Experts of a small language model: 9635 steps.
Below are experts of layer 4 (counted from 0) of a mixture-of-experts language model. Rows are named router (the router's row for the expert), gate (a neuron's input weights, with its number), up (a neuron's input weights, with its number) and show model dimensions 0-255. Each number is 200 + 40 x the weight over its row's rms, rounded and kept within 0 to 999.
After each expert's rows: a language model's description of what the expert responds to; "gets" lists some tokens that make up at least twice as much of what it gets as of all text. This comes from a sample of Wikipedia text that the model never trained on. Tokens count by the router's weight.

# expert 10
router,212,186,122,205,250,204,145,186,240,199,175,159,171,171,170,198,205,237,200,125,204,178,127,213,218,201,252,195,185,205,259,203,158,180,172,223,164,216,201,116,286,216,213,212,158,162,150,204,210,257,187,216,191,73,250,185,151,193,182,167,212,197,224,211,202,120,144,189,231,223,234,208,155,216,213,190,174,118,250,191,256,172,186,102,180,276,124,153,174,183,255,182,261,200,147,208,213,242,180,144,209,185,201,148,220,236,248,150,204,140,235,202,181,202,281,187,243,194,278,188,183,247,190,217,167,180,123,207,202,187,239,224,150,276,268,155,210,173,248,250,148,191,226,239,166,266,272,191,181,218,165,218,188,255,270,227,154,145,181,133,257,183,209,151,154,185,197,145,155,218,262,167,216,165,281,223,237,283,172,167,211,160,211,203,237,219,265,154,212,216,179,236,194,239,200,248,177,154,232,136,182,256,183,229,288,166,269,216,203,211,179,249,198,179,185,181,158,156,242,207,270,178,194,136,268,181,154,257,223,184,209,205,270,145,259,177,226,147,212,260,154,250,159,146,231,151,258,218,171,189,231,203,224,214,175,237
gate1,160,179,282,227,135,191,217,190,236,199,220,204,272,170,141,157,199,164,177,213,143,250,253,184,179,179,264,251,160,166,198,175,229,203,188,165,178,253,230,147,189,206,186,247,181,227,190,246,217,228,148,121,181,222,201,234,204,199,286,198,216,216,221,136,156,196,108,169,226,177,160,136,132,243,205,90,140,221,190,202,161,219,262,251,189,185,182,140,227,190,167,265,233,184,198,153,236,251,206,151,196,239,246,265,185,189,233,237,158,186,210,129,218,170,202,170,198,242,215,203,153,192,154,134,195,248,226,197,232,226,208,208,218,154,240,124,251,180,264,189,216,156,204,133,240,179,209,244,163,197,228,103,198,247,196,226,140,285,145,204,237,182,207,228,244,309,189,196,160,219,300,145,160,214,227,253,183,294,122,233,214,240,198,145,159,242,172,193,208,208,135,309,155,200,188,207,166,171,240,150,246,251,274,230,245,144,193,226,168,165,193,233,201,134,213,140,234,213,214,207,196,160,224,201,239,159,164,211,281,207,191,200,238,203,142,201,260,192,175,228,219,213,273,253,160,228,192,213,121,192,223,216,228,207,211,184
up1,139,153,259,231,155,164,211,166,250,219,222,202,236,182,197,128,244,199,204,150,137,244,227,211,181,161,236,256,181,195,243,154,226,194,222,207,155,171,207,191,196,217,141,252,188,262,215,208,201,162,208,122,162,242,196,187,185,285,296,178,191,194,198,169,223,190,112,162,206,172,202,139,167,249,186,128,187,233,194,170,160,299,266,226,185,161,175,159,241,209,195,241,197,191,176,166,176,178,248,179,195,306,223,267,187,179,219,218,136,202,172,188,202,179,165,204,195,211,184,202,164,189,133,107,178,264,237,210,254,224,218,222,147,131,237,172,237,171,251,182,203,147,151,117,162,142,209,219,193,236,252,227,226,208,181,235,158,223,173,151,226,222,224,255,262,286,207,193,142,117,271,141,151,180,219,238,176,229,168,244,163,226,213,175,164,204,176,173,227,197,172,291,173,198,224,249,151,166,280,191,232,213,259,205,235,215,170,250,209,123,210,245,242,156,226,79,164,220,182,163,235,160,258,213,179,221,150,246,292,197,163,230,207,187,152,197,249,204,246,234,183,161,250,302,200,257,180,223,156,184,204,242,230,240,214,201
What it handles: Function words the, a, is, was, has, were, especially the is after a subject in definition openings, e.g. Caladenia xanthochila is.
gets: " was", " a", " is", " the", " were", " are"

# expert 14
router,197,219,197,217,220,187,257,165,125,156,261,290,170,215,208,202,169,255,206,257,235,175,262,259,244,220,227,170,209,264,201,206,247,184,198,239,147,195,202,196,151,192,247,251,213,177,168,209,189,205,251,195,160,238,242,194,255,143,175,217,195,233,242,192,151,233,175,164,221,253,192,248,284,101,191,233,262,146,179,199,216,184,160,179,203,345,159,237,247,172,146,277,134,271,196,149,202,174,203,150,206,119,208,194,208,253,203,166,226,214,224,247,247,197,214,171,184,223,236,188,195,258,220,153,149,212,170,215,219,251,240,215,211,159,215,177,192,176,96,250,165,153,224,197,249,180,227,240,211,184,160,272,202,230,204,149,153,231,151,166,186,174,170,204,153,144,228,222,174,255,267,189,237,135,199,222,160,198,210,177,222,143,152,128,247,186,154,238,161,202,305,261,251,239,207,145,141,198,216,222,242,136,277,252,214,148,231,172,154,273,274,155,231,187,202,179,202,250,246,224,242,255,242,228,160,234,229,197,222,202,173,237,116,206,166,182,235,209,190,279,231,261,271,204,226,207,234,172,175,186,171,180,182,153,208,192
gate1,253,208,186,79,253,217,191,135,188,215,207,140,228,189,201,202,167,225,209,221,268,124,252,210,200,175,193,158,264,193,167,212,209,235,196,245,171,202,193,207,219,190,219,184,187,195,130,267,161,264,131,244,185,183,222,158,190,254,223,215,199,225,196,202,166,160,193,184,229,255,197,190,170,167,155,168,243,196,197,251,281,204,205,184,280,199,143,191,171,197,235,257,172,199,257,179,134,216,249,205,255,237,223,220,204,156,223,147,176,206,181,254,113,184,129,166,229,212,226,261,252,171,175,147,225,184,294,174,226,168,200,227,236,135,121,211,263,227,220,223,256,62,91,233,216,198,262,180,196,297,186,172,282,230,251,217,187,226,157,186,212,302,208,179,193,240,173,187,154,286,203,212,154,235,259,180,265,177,177,170,211,143,168,218,170,144,208,159,254,237,186,177,199,162,210,180,149,97,222,204,273,146,140,148,143,167,181,188,187,139,206,269,219,197,224,193,212,223,196,225,185,214,206,196,229,174,167,163,181,205,236,245,179,170,211,215,285,216,283,195,163,259,212,215,234,191,223,232,198,219,218,155,232,190,255,212
up1,177,172,206,341,120,214,221,263,169,191,201,263,186,216,189,176,229,180,192,174,144,261,166,213,205,224,188,254,145,196,237,215,183,144,181,173,217,220,190,205,203,222,181,202,201,187,251,128,234,152,241,151,211,204,176,236,191,156,173,186,192,174,194,225,241,241,209,199,180,173,182,205,265,231,236,221,178,196,220,155,139,187,170,195,100,200,260,212,249,212,138,141,223,183,148,206,245,172,147,188,156,162,206,192,204,200,190,263,246,176,192,160,276,238,276,195,163,161,160,115,151,238,221,265,203,224,131,215,189,213,211,138,178,276,274,196,136,153,150,176,147,312,270,163,185,217,161,203,196,115,214,223,105,190,153,174,202,176,245,166,175,101,217,219,203,174,221,191,268,87,189,198,230,174,138,230,136,230,244,240,207,235,241,201,236,244,193,244,169,177,190,185,188,264,204,217,254,315,199,187,92,225,273,230,231,213,216,196,187,258,168,132,196,198,176,208,193,176,189,188,195,198,182,192,166,183,234,225,233,178,167,145,247,230,223,244,120,208,169,178,274,142,184,158,173,193,174,182,194,163,168,213,167,212,150,178
What it handles: Small numbers and digit pieces in scores, vote tables, league tables and counts, e.g. 10–8, 3,200, 100.0%, Category 2.
gets: " 1", " 2", "1", " 0", "0", " 3"

# expert 12
router,194,205,267,196,228,171,266,199,222,268,228,175,130,149,202,178,204,187,213,242,170,228,246,164,268,253,118,229,268,193,232,94,203,185,202,185,221,137,239,233,110,224,223,244,162,162,180,208,274,211,234,238,199,156,170,236,193,159,244,217,199,243,188,68,233,253,201,215,232,250,225,233,216,214,141,167,198,229,147,214,219,203,115,246,207,186,161,193,216,205,129,161,204,192,201,106,87,179,167,199,131,184,204,171,197,271,220,137,180,152,128,230,156,202,136,210,231,232,216,167,284,177,215,165,174,158,240,231,159,222,216,140,226,275,224,214,161,252,127,186,181,165,191,194,135,260,198,172,228,192,241,188,217,191,233,230,204,186,151,221,159,222,252,198,164,166,234,250,167,207,208,179,280,151,153,222,159,189,216,258,238,215,168,243,232,156,230,155,209,140,216,206,146,183,201,204,197,269,181,212,175,149,247,268,247,231,202,223,211,146,216,185,168,95,233,183,191,251,176,133,205,205,215,188,202,211,167,201,220,239,265,134,249,240,231,156,177,206,246,212,261,232,216,138,240,168,176,154,165,235,163,182,186,263,176,151
gate1,116,154,229,224,171,238,172,204,271,99,269,202,200,113,180,214,212,179,189,186,121,241,226,184,183,196,173,205,300,197,204,170,194,185,232,224,263,175,189,153,176,151,234,180,213,146,247,238,140,201,222,246,206,187,215,170,270,219,171,183,212,145,209,177,190,238,260,177,240,197,122,245,211,244,202,198,246,240,234,224,177,251,181,195,268,230,197,204,177,274,132,180,191,250,207,249,142,251,214,246,213,235,145,316,205,193,201,158,223,156,177,229,155,239,214,183,205,252,167,215,257,190,271,205,218,126,224,264,148,171,235,191,196,279,194,224,194,120,195,201,210,193,166,235,229,274,143,91,233,297,192,251,167,178,249,189,269,237,165,242,236,255,186,151,243,216,128,203,221,247,186,213,178,214,198,216,262,156,255,198,100,169,194,251,239,193,196,130,211,208,164,194,187,256,176,202,177,237,196,188,215,231,137,169,168,209,219,230,221,204,187,219,194,154,126,243,186,237,171,193,232,214,140,221,203,192,213,227,263,237,208,154,210,268,248,291,228,207,130,164,203,190,139,197,229,227,213,279,215,272,219,163,180,228,199,175
up1,119,173,224,212,172,210,200,210,272,108,277,187,202,95,150,192,236,185,172,158,153,230,258,180,202,177,187,168,294,183,191,176,186,192,242,226,291,163,156,167,166,154,222,162,198,152,248,245,151,205,222,268,188,189,228,191,288,223,154,166,221,166,212,204,207,218,266,176,218,213,134,251,185,238,225,215,219,246,218,208,180,247,174,200,264,204,212,183,209,243,139,186,215,239,217,234,165,259,234,244,192,212,185,282,228,158,225,149,216,152,179,235,143,257,220,190,232,224,185,177,245,178,286,196,225,109,195,261,120,167,221,189,193,260,206,200,190,137,154,207,210,168,182,254,211,248,134,97,221,277,218,235,169,164,284,198,274,236,111,229,225,250,192,160,248,198,118,234,211,239,206,206,194,196,205,212,286,164,231,182,137,195,195,227,205,181,172,140,208,227,207,225,169,225,176,198,179,241,167,173,201,256,150,161,183,209,237,238,228,179,183,199,208,155,131,209,168,223,137,184,243,258,148,217,173,191,248,240,256,256,169,186,225,260,230,304,212,211,149,169,247,193,131,180,188,192,229,270,219,230,221,190,150,218,210,136
What it handles: Word pieces right after a paragraph-initial capital letter, e.g. F-urther, D-ue, Bel-ow, Base-d, plus However, According, New.
gets: "d", "l", "o", "e", "t", "a"

# expert 9
router,231,186,196,206,208,250,181,223,214,255,174,187,238,148,151,220,195,269,249,212,227,237,118,133,200,260,200,252,130,107,231,271,201,297,192,282,162,238,239,211,191,218,93,235,176,178,219,185,200,200,220,244,218,218,186,159,230,187,209,222,192,211,154,217,198,145,246,199,221,195,218,270,163,182,139,227,172,201,215,232,289,191,233,221,212,101,202,183,186,192,290,211,135,255,168,179,202,254,174,175,173,195,201,237,197,250,156,189,116,241,221,191,182,195,156,182,144,242,146,228,285,181,276,165,150,247,168,183,187,214,134,120,220,222,209,244,213,197,262,239,180,232,224,259,240,123,215,189,184,149,207,200,179,199,183,225,213,208,234,187,152,209,288,206,217,198,247,177,224,205,237,208,166,176,202,162,163,233,226,182,157,206,203,140,190,160,135,146,244,154,262,137,235,140,120,188,195,186,124,231,180,210,196,262,234,228,182,156,221,147,131,226,239,131,212,231,233,112,226,159,201,265,172,159,250,175,196,214,203,230,229,200,163,224,147,209,210,225,221,258,167,183,191,112,173,162,261,162,161,177,188,263,243,138,156,156
gate1,186,133,245,185,210,127,172,189,227,188,239,229,204,229,276,274,197,167,245,252,187,188,199,197,257,172,224,198,196,231,237,204,218,200,218,178,157,203,151,192,199,201,210,176,200,167,224,200,195,196,142,194,238,159,234,176,245,220,275,203,97,199,215,211,160,248,252,148,257,222,242,225,166,295,222,185,182,134,127,244,212,225,189,182,254,203,142,291,172,160,244,219,241,178,183,223,234,204,162,181,269,155,227,242,199,263,224,147,232,231,161,203,197,158,212,228,233,175,258,222,215,137,184,144,195,252,192,107,215,121,213,200,237,183,196,272,262,221,263,205,141,230,240,245,265,211,149,158,230,200,206,197,237,239,257,90,113,232,192,264,162,263,148,192,302,197,255,226,292,247,226,172,182,231,160,172,147,211,193,212,208,239,248,203,217,232,143,177,186,163,121,169,220,276,151,250,147,203,274,201,196,224,217,157,113,165,154,241,172,167,205,167,221,159,154,210,188,202,173,232,219,189,215,234,176,253,210,183,234,106,257,216,143,213,202,171,146,192,251,152,171,163,236,198,224,201,134,195,185,176,233,231,151,161,205,230
up1,200,254,129,200,191,265,188,232,196,207,134,160,201,183,174,128,181,252,159,171,194,242,173,196,156,195,153,194,205,176,154,203,246,189,197,216,200,205,253,231,183,229,181,252,209,219,190,202,180,222,200,219,179,225,190,198,158,179,146,196,310,221,206,185,222,133,182,235,137,177,178,193,210,168,220,266,239,255,254,132,175,224,178,237,153,175,264,168,235,246,183,173,193,168,217,192,226,192,211,223,168,244,135,175,230,150,140,232,169,212,251,193,192,159,143,180,163,210,145,206,156,233,241,249,180,210,216,311,182,275,166,184,155,216,197,120,106,256,120,186,289,237,188,185,99,210,279,233,204,161,223,227,218,163,165,296,309,186,190,161,178,155,244,220,94,212,127,185,134,167,203,188,187,145,226,222,220,194,193,218,200,206,160,202,192,168,261,224,216,234,241,252,221,141,253,165,270,217,114,195,188,202,205,218,234,220,222,193,232,232,173,228,173,269,233,217,270,233,186,192,164,200,178,209,218,139,244,236,147,261,92,200,281,189,202,229,257,231,151,224,125,132,201,177,141,202,244,194,143,190,182,203,219,235,175,193
What it handles: Pipe characters opening or separating wiki table cells, plus dash bullets and colons starting list or infobox lines.
gets: " |", "|", "-", ":", " -", ";"

# expert 6
router,191,238,177,157,272,196,248,143,265,160,211,260,230,222,216,173,215,146,198,199,216,194,234,212,253,172,166,170,178,248,246,222,188,139,213,156,175,154,172,270,159,149,221,216,209,162,237,162,246,179,182,257,196,245,179,159,196,208,212,128,249,212,160,202,255,266,210,188,229,114,163,226,121,153,176,234,224,142,164,214,154,125,161,221,275,250,174,235,246,200,167,169,179,200,182,214,145,153,228,215,215,250,175,166,221,182,161,182,191,156,166,276,230,187,219,144,221,234,166,150,154,247,157,166,204,165,227,288,205,261,190,183,165,181,254,186,243,222,180,284,155,269,154,166,188,150,183,208,220,117,163,208,210,194,290,224,202,223,215,225,205,229,243,184,189,163,239,158,190,204,246,187,122,206,256,263,153,238,176,161,251,276,246,198,208,141,258,165,150,149,129,127,216,180,244,274,218,210,141,148,186,238,207,231,171,197,117,242,206,183,209,224,201,200,197,177,203,240,129,200,215,258,209,265,205,182,192,101,169,171,159,203,241,187,250,187,153,216,244,261,183,176,259,180,221,167,227,101,189,276,213,204,185,220,125,141
gate1,182,185,160,268,155,234,285,207,163,217,205,122,217,186,177,250,183,298,197,181,144,269,213,212,199,171,214,226,258,205,245,260,252,201,235,237,185,217,173,148,209,203,253,244,250,161,184,225,263,232,211,164,251,246,217,120,198,231,248,157,176,224,187,257,221,210,197,195,158,198,199,151,211,108,135,186,178,184,221,203,199,247,160,180,110,204,199,247,228,247,200,152,171,193,130,239,168,152,181,157,136,270,191,257,235,244,197,187,264,189,158,204,205,185,149,188,205,265,214,169,190,158,188,227,203,183,232,281,218,160,235,235,241,193,193,290,161,212,145,215,210,203,210,205,165,312,128,280,264,197,179,238,252,174,194,161,252,196,237,228,198,129,180,231,182,193,194,112,268,158,101,207,218,198,233,232,219,209,267,203,242,202,205,130,221,201,209,190,143,223,186,223,220,132,145,225,254,203,254,241,200,186,135,192,146,204,226,238,180,237,161,183,195,148,167,197,142,160,192,186,200,161,158,234,171,246,205,138,224,296,184,163,218,183,252,214,241,235,211,309,108,249,241,231,218,223,182,199,221,161,238,216,167,189,148,170
up1,238,182,134,260,199,228,270,236,173,206,163,119,219,205,169,251,187,246,179,175,151,253,199,161,222,185,228,232,250,177,259,227,256,200,259,248,191,192,181,138,209,175,212,240,257,147,160,260,279,237,212,199,239,248,194,97,169,276,181,160,184,242,177,265,240,221,240,167,152,195,166,141,193,142,129,182,185,177,253,164,169,225,173,186,135,250,173,248,269,208,197,161,182,202,127,239,183,174,171,165,169,244,166,218,256,230,211,182,207,199,151,188,190,176,168,168,208,229,220,174,201,161,191,206,201,174,212,271,237,181,219,244,229,209,190,293,186,233,157,212,217,183,192,189,163,309,145,269,282,203,133,255,265,145,180,187,246,228,270,187,187,140,174,231,195,197,211,128,269,200,124,226,213,163,243,225,220,190,239,195,239,206,249,165,221,216,216,218,190,223,175,208,216,135,150,215,242,205,273,265,175,196,143,185,146,166,229,271,185,226,214,177,203,167,153,176,128,172,203,237,181,161,202,253,195,255,156,140,229,257,180,177,208,158,234,199,215,243,266,323,107,194,233,241,235,227,194,143,226,164,206,213,159,185,152,153
What it handles: Plural and possessive endings after nouns or apostrophes, e.g. band's, women's, Fields, shifts, plus possessive pronouns his, their, her.
gets: "s", "es", " his", "ers", "rs", " their"

# expert 7
router,156,154,262,268,127,169,261,178,206,198,232,273,156,131,231,108,229,209,196,159,212,195,204,187,188,197,251,136,254,179,199,232,113,211,225,231,206,188,209,238,186,278,141,217,186,177,225,199,178,242,218,206,159,154,264,199,244,243,171,206,120,241,139,249,167,193,166,202,224,110,230,260,242,154,221,131,166,203,200,196,193,193,152,173,180,196,161,250,177,194,231,233,196,238,258,148,173,265,198,176,120,177,131,216,190,194,264,214,182,180,207,238,263,183,193,168,187,243,256,166,162,285,275,170,185,190,181,225,144,273,236,168,213,265,221,180,276,197,190,222,150,165,231,236,195,204,314,176,208,196,216,233,146,227,177,228,184,196,166,92,285,235,166,223,173,192,226,110,111,228,149,156,207,159,237,194,230,231,174,209,160,199,160,150,266,231,209,206,200,142,180,159,256,240,191,221,192,208,176,189,170,214,251,242,254,150,197,121,222,212,179,163,202,206,234,147,131,215,160,174,268,158,222,274,199,167,212,167,234,171,260,219,186,219,146,198,276,167,235,236,199,216,238,155,175,207,188,257,179,191,257,192,153,183,176,188
gate1,222,232,201,186,247,254,169,193,231,246,183,195,225,173,229,82,309,240,216,203,188,227,191,233,188,168,141,124,167,208,196,234,238,176,276,233,259,229,234,185,205,228,187,209,198,260,174,207,283,298,107,194,149,255,201,258,284,159,221,142,150,245,160,165,211,191,185,107,157,290,191,192,250,159,203,140,223,204,175,169,251,226,174,206,263,192,216,226,220,277,263,174,227,267,163,240,191,217,185,157,245,203,214,196,147,176,201,174,209,187,195,244,209,216,149,230,275,187,176,180,193,174,123,188,196,146,207,216,219,224,177,124,221,199,185,155,151,224,182,268,253,213,185,182,266,199,259,226,177,240,211,254,244,223,198,228,245,179,172,233,221,162,167,180,206,228,227,196,148,233,241,212,161,230,172,202,307,165,221,202,209,235,179,159,164,120,146,269,228,235,198,168,253,199,164,186,234,250,159,215,248,186,156,237,177,208,197,157,159,219,229,272,227,200,256,185,258,300,160,186,181,219,188,198,170,242,279,195,238,200,179,198,301,199,194,182,164,241,140,255,152,274,239,193,230,175,228,176,189,226,232,204,138,260,181,193
up1,209,167,188,184,149,205,216,217,178,136,177,197,190,199,180,356,104,166,257,204,187,228,207,209,172,175,239,272,196,204,170,184,173,196,98,193,139,171,199,241,251,141,265,199,246,221,217,207,120,113,292,244,286,156,167,155,126,280,201,214,233,162,232,202,246,215,283,312,202,144,172,172,153,234,218,232,186,235,183,227,128,208,224,239,146,272,235,131,206,136,149,293,217,159,236,170,216,190,177,229,182,185,175,201,199,212,236,214,193,251,189,140,202,196,260,225,170,161,253,241,227,236,273,248,146,205,196,200,190,129,194,248,201,185,239,270,267,152,217,133,159,178,249,200,204,205,177,167,228,167,212,146,165,165,197,200,173,251,229,185,175,265,217,227,193,260,185,181,256,181,166,199,233,193,229,168,145,220,181,211,184,201,173,189,196,256,251,177,170,192,217,235,155,189,222,203,187,136,222,176,164,201,222,163,202,182,183,245,215,165,147,149,149,205,120,150,172,132,203,243,196,210,182,170,203,195,177,231,177,182,218,158,156,217,182,219,268,217,235,139,213,192,175,213,154,239,215,243,283,223,200,244,269,154,249,203
What it handles: Minute and second marks, degree signs and slashes in map coordinates, plus brackets, dashes and single-letter word pieces in codes and names.
gets: " (", "–", "-", "°", "′", "/"

# expert 1
router,236,235,181,287,136,157,246,190,217,239,249,261,167,220,203,245,258,144,118,141,196,240,197,182,236,210,160,206,242,239,242,274,159,241,204,169,264,235,176,275,203,175,228,253,214,163,243,160,282,291,182,184,201,213,241,212,231,178,213,137,199,200,134,250,214,211,206,131,175,247,190,220,177,171,246,144,169,183,207,231,258,168,227,231,164,206,145,270,192,116,249,204,162,163,171,179,179,170,143,197,110,110,168,267,205,192,145,260,205,170,234,209,220,262,140,165,173,164,236,196,181,215,243,203,108,265,181,211,203,209,294,162,284,195,224,220,274,233,213,198,160,164,125,150,165,144,241,165,225,144,186,157,210,180,179,114,229,240,229,131,271,188,226,256,266,203,248,184,233,210,228,153,225,183,217,240,166,243,189,215,233,191,223,180,217,212,204,203,230,175,182,188,239,253,161,211,148,192,229,279,226,218,207,241,228,232,267,210,205,283,171,179,231,203,124,217,184,176,203,167,128,241,240,232,260,164,149,155,193,251,191,189,202,217,217,186,171,169,194,221,259,199,243,181,215,185,206,226,154,258,225,240,183,205,140,173
gate1,232,163,191,250,185,132,288,225,197,257,244,239,192,227,200,168,159,193,135,243,115,218,208,181,181,210,171,242,183,212,197,180,259,215,158,173,239,194,136,184,224,244,273,143,201,209,173,182,165,194,228,171,199,247,218,187,249,140,208,155,187,193,208,202,296,181,186,243,64,195,204,178,133,238,244,198,176,212,221,255,270,146,216,148,210,205,248,224,233,182,247,163,236,205,162,230,112,240,143,153,153,153,197,249,240,191,176,239,247,178,163,228,295,160,155,264,193,160,139,298,261,138,220,196,188,138,221,110,156,172,226,203,166,215,191,215,188,259,195,182,217,181,206,151,167,220,187,238,215,174,161,216,164,194,202,189,216,253,198,121,174,175,173,136,195,187,186,178,215,223,174,171,233,276,244,262,137,217,174,212,93,192,197,187,188,111,163,204,141,219,181,218,249,194,196,196,189,213,224,227,276,163,205,223,195,235,217,220,233,296,226,260,131,229,119,135,197,242,231,197,92,211,210,196,201,173,164,207,223,199,136,177,132,173,224,147,152,203,186,192,204,199,224,181,270,133,234,182,237,203,228,210,221,255,214,206
up1,275,254,167,265,169,167,208,218,196,184,217,197,206,174,158,219,138,127,291,142,182,230,204,164,214,203,220,169,250,216,141,141,157,154,155,133,201,293,213,155,204,174,233,269,231,214,181,240,244,292,231,211,214,197,126,117,180,174,149,189,212,228,200,229,129,165,190,235,258,250,240,177,197,197,179,252,168,220,121,196,160,179,207,148,202,256,252,155,239,190,228,246,177,218,157,211,250,270,209,221,210,220,191,262,177,218,237,178,179,296,190,228,240,201,170,199,181,163,220,200,209,240,180,212,135,249,287,252,246,229,98,211,147,268,242,198,248,118,171,210,198,231,195,213,245,155,217,143,202,193,138,225,179,221,181,245,279,155,179,220,183,192,182,154,158,252,197,211,152,118,172,186,194,226,197,232,230,123,201,197,211,199,209,217,193,229,144,159,198,243,222,153,163,250,219,176,204,242,164,155,221,161,240,184,217,236,233,314,212,219,145,185,287,181,251,214,166,231,251,224,231,153,187,185,221,235,242,206,173,257,226,165,108,270,189,183,155,160,216,206,257,226,204,224,125,223,266,203,215,180,223,214,162,196,217,278
What it handles: Words, numbers and symbols inside wiki tables and infobox lists, especially election and sports results, such as Votes, Total, Preceded, %.
gets: "-", "%", ":", ")", " mi", "B"

# expert 15
router,265,118,253,224,122,227,155,175,240,120,212,119,232,231,125,241,225,254,187,233,188,259,191,269,197,191,232,277,218,225,136,136,173,269,173,267,154,145,200,167,181,166,177,211,262,175,169,181,137,135,140,262,236,305,200,243,206,212,272,203,228,155,153,181,222,210,217,249,208,154,216,165,250,186,236,236,211,204,211,249,187,176,206,232,228,161,276,199,144,245,216,201,167,211,232,250,212,280,240,253,230,192,186,168,216,231,198,137,206,182,239,138,159,191,198,242,199,155,205,163,223,221,172,189,221,176,157,266,182,136,169,263,134,186,179,227,137,184,199,160,247,228,191,229,245,177,203,203,184,248,230,226,199,150,223,286,221,202,240,225,163,213,178,249,216,176,143,257,233,117,192,260,124,217,225,141,205,192,190,236,114,212,214,247,180,272,196,148,173,231,230,197,155,155,225,231,264,245,180,163,203,190,145,163,160,176,161,254,271,198,167,216,208,160,226,246,179,226,189,160,118,202,180,156,168,166,250,254,223,141,193,214,184,207,193,223,147,170,185,148,176,162,214,251,139,142,253,176,190,164,223,159,214,208,267,174
gate1,171,129,220,223,161,223,173,190,201,238,153,245,204,236,160,213,191,239,123,220,177,263,255,138,166,204,189,247,186,243,189,157,200,173,249,201,106,198,263,147,248,207,200,180,235,185,207,251,227,188,90,169,118,246,185,172,215,323,171,213,231,242,148,257,116,235,119,156,221,251,115,175,192,167,175,233,187,257,175,244,242,136,223,110,205,251,233,212,215,188,195,214,222,201,190,232,215,219,240,187,215,285,175,138,181,168,188,172,154,262,223,242,180,303,203,248,191,216,138,163,230,175,174,202,194,171,195,170,157,192,171,192,254,250,219,184,199,187,250,192,196,143,106,163,239,158,154,193,255,197,173,189,181,243,205,232,225,218,214,179,259,296,129,232,237,193,223,236,216,267,214,133,167,182,195,233,154,237,176,214,195,167,219,218,171,171,194,215,135,185,224,228,220,140,217,185,216,184,240,183,234,112,199,202,239,164,206,136,137,195,86,113,205,246,217,277,226,202,198,199,177,213,157,257,192,211,218,169,202,214,161,207,177,203,162,176,183,269,167,143,178,222,218,279,153,211,160,201,159,194,209,264,206,198,236,234
up1,213,178,196,242,169,244,195,180,222,231,185,167,245,272,195,214,200,194,137,260,177,247,264,182,186,224,150,270,155,228,203,139,154,173,257,170,114,208,249,202,269,202,207,246,213,188,183,251,196,231,77,231,153,203,192,195,184,303,189,230,223,249,185,246,122,247,107,149,192,268,141,129,216,186,200,213,155,270,170,239,284,124,223,134,217,228,227,196,227,176,125,217,174,203,157,246,231,207,205,190,164,283,195,203,183,127,191,167,164,277,231,239,164,279,186,210,212,207,148,146,219,144,177,227,178,174,208,132,168,205,126,209,261,220,222,188,154,159,213,188,228,127,96,145,217,162,207,218,275,208,197,173,191,254,215,243,232,186,208,165,242,255,102,202,274,219,211,178,191,266,222,127,142,199,201,247,194,253,176,193,183,191,189,239,157,214,186,183,178,183,186,191,207,134,220,221,198,224,286,192,232,153,231,201,242,177,233,149,138,185,127,163,195,206,193,206,189,222,234,202,159,210,235,264,197,172,199,190,263,221,146,228,165,212,160,131,195,242,181,232,215,233,193,229,174,217,226,218,143,189,240,258,255,198,225,216
What it handles: Periods and commas ending sentences or clauses in prose, plus conjunctions like but, although and because.
gets: ".", ",", ";", " (", " but", " –"

# expert 2
router,170,264,227,187,225,135,220,212,186,158,174,136,163,242,223,219,169,155,187,240,233,155,247,158,159,170,232,183,218,170,151,126,177,95,252,203,237,260,195,231,147,200,271,169,249,204,301,210,236,163,277,165,174,189,255,211,207,236,225,198,170,250,179,224,221,231,185,184,238,219,181,218,248,273,176,187,209,177,233,160,212,158,216,219,169,335,212,203,234,188,203,197,165,223,193,214,205,133,151,233,203,215,175,117,190,153,192,241,225,275,176,195,202,252,252,207,263,225,191,213,191,202,189,171,134,241,188,155,137,283,244,131,229,133,210,116,226,206,193,189,182,217,172,233,157,147,210,188,275,159,160,161,129,239,204,188,147,213,162,234,128,165,209,237,176,178,206,199,297,83,196,155,137,232,181,241,165,199,179,207,237,235,254,167,209,178,218,203,174,172,128,212,186,161,160,213,223,188,146,214,154,147,143,150,150,218,206,263,216,228,239,143,230,210,159,174,180,232,130,152,125,218,230,257,259,139,216,262,170,220,192,166,234,198,224,168,176,229,174,159,245,130,193,239,178,202,132,230,240,230,183,231,186,246,165,195
gate1,174,192,151,221,262,264,174,201,208,240,131,220,207,188,207,266,221,162,183,189,170,198,231,183,199,220,173,211,207,236,166,160,264,191,216,174,237,189,209,127,203,204,240,147,153,194,213,204,251,247,231,196,224,215,173,132,227,242,171,288,238,195,185,212,201,218,192,149,283,188,212,214,175,187,187,190,169,201,177,205,208,196,174,227,245,281,257,178,144,195,163,196,185,191,283,298,197,244,156,140,223,190,234,237,166,129,229,210,196,250,228,154,236,207,177,235,236,209,155,246,176,209,170,168,188,243,226,244,265,255,198,180,191,253,120,122,231,226,257,206,210,277,190,222,213,241,239,378,128,249,205,213,152,251,211,140,204,115,167,195,200,166,256,236,210,232,213,190,232,186,176,198,152,202,209,194,181,155,152,222,240,135,207,210,216,156,187,224,262,217,212,209,196,200,199,161,217,191,229,205,196,214,76,315,192,209,156,252,229,166,183,161,137,187,166,180,220,183,162,252,137,132,107,175,262,179,235,180,212,252,243,186,170,211,172,152,127,222,141,161,185,201,168,122,273,189,232,141,225,256,131,201,161,209,205,184
up1,155,185,171,244,235,285,203,198,247,219,149,232,179,199,205,281,219,176,200,194,184,206,216,177,181,255,170,212,200,238,190,150,266,180,212,167,244,216,200,152,210,213,234,150,166,215,200,197,235,208,229,216,213,210,191,148,240,238,173,243,249,199,162,213,203,196,166,122,273,196,190,207,182,205,205,180,147,196,169,210,219,208,180,221,229,268,247,212,169,183,175,196,183,201,290,267,183,233,168,144,221,156,221,218,157,147,222,217,214,272,214,174,263,215,176,227,232,224,125,231,181,227,197,155,178,252,213,235,219,273,203,187,191,248,108,125,218,242,254,187,229,262,201,219,222,233,240,372,153,218,185,234,138,271,202,161,196,83,143,242,171,137,271,219,196,244,215,191,252,197,169,205,138,195,210,200,177,148,159,231,246,136,179,226,215,177,199,218,238,237,199,192,205,205,200,176,199,198,216,180,185,204,88,321,212,205,140,232,251,148,196,143,134,172,159,186,206,190,177,254,145,130,126,169,293,152,239,179,207,235,230,192,176,203,174,167,105,227,202,140,206,213,162,132,270,173,243,131,214,247,160,208,158,214,210,178
What it handles: Final letters finishing common nouns mid-sentence, e.g. sloga-n, scanda-l, weddin-g, popular-ity, plus out, back, fire, death.
gets: "y", "n", "e", "on", "ing", "l"